config = dict(
    n_experts=16,
    experts_per_token=2,
    moe_layers=[2, 3, 4, 5, 6, 7, 8, 9, 10, 11],
    router_score='sigmoid',
    normalize_top_k=True,
    balance_loss=0.000554,
    balance_bias=True,
    init_std_router=0.0175,
    vocab_size=16384,
    norm_eps=1e-05,
    tie_word_embeddings=True,
    optimizer='adam_hyperball',
    learning_rate=0.00486,
    max_grad_norm=0.5,
    max_steps=5040,
)
Below are experts of layer 8 (counted from 0) of a mixture-of-experts language model. Rows are named router (the router's row for the expert), gate (a neuron's input weights, with its number), up (a neuron's input weights, with its number) and show model dimensions 0-63. Each number is 128 + 32 x the weight over its row's rms, rounded and kept within 0 to 255.
After each expert's rows: a language model's description of what the expert responds to; "gets" lists some tokens that make up at least twice as much of what it gets as of all text. This comes from a sample of Wikipedia text that the model never trained on. Tokens count by the router's weight.

# expert 8
router [149 164 135 134 116 122 100 116 131  87 108  98 128 117 132 164  84 156 143 136 124 155 185 153 137 138 128  94 110 112 150  94 148 119  89 123 127  66 114 124 171 172 155 116 141 116 128 156  60 102 169 167 184 159 165  87 152  97  95 181 195 158 103 104]
gate0 [118 145 150 163 155 143 124 138  91  82  99  67 148 121  92 122 112  84 121  97 158 162 165 147 111 143 128 112 132 159 108 135 125 156 142 104 139 151 126  78  80  86 160 151 147 132  87 119 149 113 199 147 146 135  85  94 141 120  36  68 123 146 120 135]
up0 [163 120 125 152 143 140 184 143 172  93 115 166 119 171 160 137 113 159 122 179 123 130 128 129 119  80 102 141  86 142 123 125 158 178  96  76  85 116 148 134 136 130  77 156  77 130  92 134  57  85 140  96 135 169 109 146  99 122  84 125 114 119 124 106]
gate1 [164  60  88 159 163 119 109  53  98 130 120  99 112 168 191 100 132 143 155  82  85 158 136 145  92 161 121 115 145 108  95 144 120 130  60 147 123  80 122  94 126  90 153 133 144 155 136 141 145 196  81 133  89 135 127 172 131 119 101 174 140 110 101 122]
up1 [141 157 141  60 165 118 130 170 183  69 152  87 125 124  77 115 169 129 124  90  67 129 104 155  93 152 113 129 135 147 139  86  68 106 152 118  96 150 153 170 126 141 139  90 138 101 107  74 191  79 130 130 120 154 159 138 190  50  91 172 114 109  87 123]
Articles and determiners
gets: " the", " of the", " The", "'s", " a", " in the"

# expert 6
router [133 170  84  90 107  92 133 147 220 136 161 106 155 102 105 190  65 179 161 198 153 124 134 167 139 105 134  83 126 127 139 147 156  99 120 163 136 100  91 140 153 172 124 131 153 112  95 153  93 118 157 163  89 130 201 123 127 125  80 215 118 119 123  95]
gate0 [103 131 122 162 128 113 151 103 128  63 109  78 137 153 136 115 134 139 185 159 130 171 177 136  92 160 139 161 146 136 144 156 140 141 141 117 118 134  76 121 114 131  61  82 169 151 186 149 145  93 130 200 172 108 120  91 178 120 140  81 154 155 145 160]
up0 [ 99 102 153  92 109 124 112 184  99 142  93  89 151 147  97 154 100  93 138 145 135 154 155 176 203  93 134 125 117 151 142 101 145 121  98  76  93 110 163 160 141 131 108 167  88 158 148 172  82  99 144 159 107 146  74 178 118  99 145  79 132 136 201 180]
gate1 [164 121 142 133 139 109 114  79  95 103 158 132 114 104 160 110  96 159 167 108 179 127  99  98 158 129 172 128 179 127 177 142 104 166 123  72 123 178 110 177 124 137 166  92 176 116 169 130 124 161 121 143 120 127 143 123  62 124 147  97 117 106 102  76]
up1 [136 146 164  79 193 128 147 162  82  90 125 131 137 189 122 181 138 132 160 138 117 158 158 103 107 136 120 124  80 159  77 147  77 119 184  37 141  93 111 186  69 100  97 131 142 102 107 150 134 184 145 140 135 123  93 129 130  95 133 133  93 124  70 162]
Table statistics, quantifiers
gets: "1", "0", "3", " | ", "2", "4"

# expert 3
router [147 134 111 109 142 116 102 132 153  72 115 134 135 143 141 150  73 202 161 153 147 129 224 149 142 144 170 121 171 140 192 133 106 142 128 117 126  86  93 153 156 129 123 102 102 108 106 137  71 122 194 168 107 131 158 134 158 100  92 165 121 122 121 139]
gate0 [130  92 120  97  92 109 118  59 149  69 142  97  93 114  81 143  92 147  62 140 154 113 165  93 193  97 134 114 108 157 132 145 157 109 124 127  69 118 117 115  96 113 132 174 110 116 168 157 174 139 146 118  91 191 144 153  60 132 147 204 163 159 121 188]
up0 [108 136 147  35 143  98 129 104 169 137 160 116  77 124  68 182  55 112 159 155 126 149 111 140 101 129 109 101 181  97  80  16  83  97  98 146 135 177 151 128 135 137 127 119 176 132  94 130 147 119  89 111 161 184 123 128 137  71 151 234 138 155  89 128]
gate1 [ 69 117 169  94 148 121  79 116 111 113 184  87  75 132 137 124  78 179 119 116 171  65 106 116  47 165 102 153 166 138 122 168 133  78 142 154 115 137 120 146 100 184 129 138 128 150 138  84 154 171 111 105  99 145  84 107 176 100 141 109 184 135 135 179]
up1 [ 96 109 130 155 162 154 103 116 117 146 170 112  93 151  67 167 129 143 138  97 160 124 183  85 127  95 149 150 105 125 159  71 138 155 108  78  79 170 183 138 103 117 129  91 121 180 149 117 156 162 140 184  89 142 117 112 171 101 104 111 143  94 147 224]
Table numbers and dates
gets: "\n\n", "–", " | ", "| ", "ation", ") | "

# expert 0
router [144 131  85 118 161 169  54 154 156 128  97  94 139  62 147 156  97 170 175 165 114  85 133 150 122 119 117  59 148  98 150 142 128 128 118 155 124  74  83 116 163 169  79 132 146 104 106 139  29 160 127 114 134 153 131 169 117 141 107 182 106 109 122 122]
gate0 [164 166 133 178  79 113 115 141 132 152 162 116  84 114 135 111  96  93 159 114 129 139 169 131 152 119 145   1  90 124  94 108 126 145  88 133 157  97  93 139 111 200 156 137  72  90  87 100 126 137 116 112  65  72 124 144 174  89  64 122 153 139 140  75]
up0 [132 156 141 133 103  79  89 196  98  52 137 164  64 126 163 125 131 157 182 134 137 159 175 158 131 148 137 176 160 108 136 135  95 130 113 147 119 129 138 212 131  91 111 134 160 103 109 135 167 101 146 143 107 144 102 156 122 125 134 190 144 184 112 147]
gate1 [153 167 156 142 111 113 133 101 164 140 117  93 155 125 167 102 114 132  75 106 133 136 123 130 182 108 127  99 134 161 131 128 100 133 140 160 180 139 124 147  90 145 155 116 154  79 102 165 132 140 117 159 170 142 150 166 148 118 139 171 115 153 144 114]
up1 [151 148  89 108  85  86 107 144  87 122 179 118 123 126  74 142 180  67 104 128 121  58 150 140 134 146 118 113 123 104  87 135 168 132  89 163 180  67 139 139 131  94  94 147 128 177 113  96 103 117 146 145 118  95  92  77  99 170 154  98 107 104 102  97]
Separators before numbers
gets: " | ", " ", " (", ", ", "| ", "; "

# expert 12
router [118 147 115  61 133 117 119  91 198 114 157  91 124  55 113 137 105 184 168 146 152 141 121 184 194 117 127 129 149  79 145 153  85 147 107 143 106  79  62 151 122 130 137 129 142 101  58 195 122 148 140 179 120 100 148 144 157  89  73 171 105 105 160 148]
gate0 [146  66 129  91 148 185 185  68 134 215 136 114 153 100 128 176 120 147 148 162 124 137 123 110 145 137  90  83 190 111 102 106 131  49 125 107 101 102 167 137 119 149 106 178 146 157 154 149 100 108 139 126 122 164 115 157 107 121 191 119 137 136 127 124]
up0 [139 126 105 133 149 149 154  98  71  95 157 107  89 165  94 117 126 117 150 158  78  81 111  97 131 125 139 161 152 122 100 174 135 122  79 107 152 147 134  99  77 114 102 110 184 147 163 142 179 118  92  69  92 189 139 137 110 125 151 110 117 161 106 118]
gate1 [144 162 145 109 130 166  70 139 188 183 150 109 194 102 117 176 113 152 110 123 114 104 141 167 152 119 151 150 106 184 123 187 128 143  77 131 124 113 126 144 107 145 163  81  77 111 105 159 116 105 212 165  92 141 106 120 122 190 129 124 169 151 116  96]
up1 [104 103 143  97  85  82  85 140 108  68 145 121 167 134 134 100 196 103 137  80  64  95 124 104 117 107 104 126 149 115 181 137  89 185 121 176 163 156  83  72 140 141  53 136  93 103 148 118  87 147 115 110 137  90 120 132  48 130 169  69 102 104 116 123]
Sentence ends, census text
gets: ".", "s.", ").", " Al", "\".", "a."

# expert 1
router [129 110 124 115 142 141  72 147 166  95 147  78 135 138 143 112  96 143 131 168 183 122 105 140 108 111 143 120 142 136 171 139 161 110 132 157 145 114 110 142 144 188 122 112  96  89 106 150  99 144 179 128 143 145 165 125 137 105  94 164 101 109 109 127]
gate0 [171 188 158  94  68 100 142 163 111 115  91  87 187 110 132  74 161 138 119 150 144 137 139 116  89 175 148  77  91 150 104 117 103 114 110 211 106 132 116 109 154 157 179 158 177 104 155 132  61 147 180 118  98 158 142  99  61 159 120 122 134  86 134 100]
up0 [138 105 140 113 148 134 121 102  77  62 109  89  95 164 161 194 104 177 175 103 148 160 122 181  85 138 112  92 134 155 129 135 183 155 153 117 135 194 118 112  94 113 141 110  98 151 126 156 162  79 103 142 175 103 191 102 122  81 135 143 136 182 120 155]
gate1 [107 163 124 152  95 111 120  83 147 110 154 106 131 177 126 112 127 105 160 123  99 163  91 102 160 144  94  72 189 122 126  82  89 175 186  56 131 111 119 101 136  97 152  81 100 107 124  98  93 119 154 101 102 168 102 167  95 136  87 120 142 142 147 172]
up1 [116  97 137 122 167  49 133 128  85 116 130 120 145 159 168 136 137 160 139 143  91 179 116 139 119 106 160 119 136  89 127 171 176 114 181 165 139 156 144 105 106 130 149 100 139 148  96  36 140 159 143 111 157  85 149 148  96  96 150 138  96 140 188 116]
Table line breaks, name starts
gets: "\n", "\n\n", "ay", "ab", " Re", " two"

# expert 7
router [ 94 130 122  94 191  99  71  83 188  82 153  94 135  79 134 204 126 195 155 126 136 124 139 187 155  92 178  59 143  66 111 112 149  99  97 175  90  88 113 177 137 129  79 102 129 115 124 121  80 130 169 118  90 160 126 112 116 111  42 169 140 144 116 130]
gate0 [136 101 109 126 113 139 158 121 122 192 108 132 103  78 116 118 141 102 194 105 146 124 122 105 113 175 167  95 145 160 106 126 121 161 135 122 190 208 159 150 162  92 172 136 110 135 124 125  89 122 101 126 147 126 135 114 134 153 111 120 160 148 110 123]
up0 [154 162 132 106 145 152 146 190 186 139 155 110 112  93 120 134 117 162 123 151 163 102 159 111 103 165 160 131 138  78 122 184 163 182 137 136 107 122 115  86 120 118 138 105  79 145 183 129 155 119 109 160 161  99 119  78 134 163 136 117 161 134 128 122]
gate1 [157 168 192  90 150 165 114 179  81 129 129  94 147 130  63 142  99 147 118 176 211 109 164 101 104 176 173 107 110 140 146 203 109 166 119 112  43 196 154 118 148 147 184 161 217 159 157 149  81 107 119  98 108 145 127 113  54 143 142 125  44 115  75 205]
up1 [135 128  86 187 157 156  76  94 117 125 110  87 131 151 103 131 163 128  74 156 149 104 136 149 140 134 128 148 156 138 107 141 133  75 127 155 137  97  92  94 110 123 131 112 121  96  75  69 163  81 135 117  99  96  66 101 167  34 141 174 119 150 112 116]
Prepositions and conjunctions
gets: " of", " to", " in", " and", " for", ","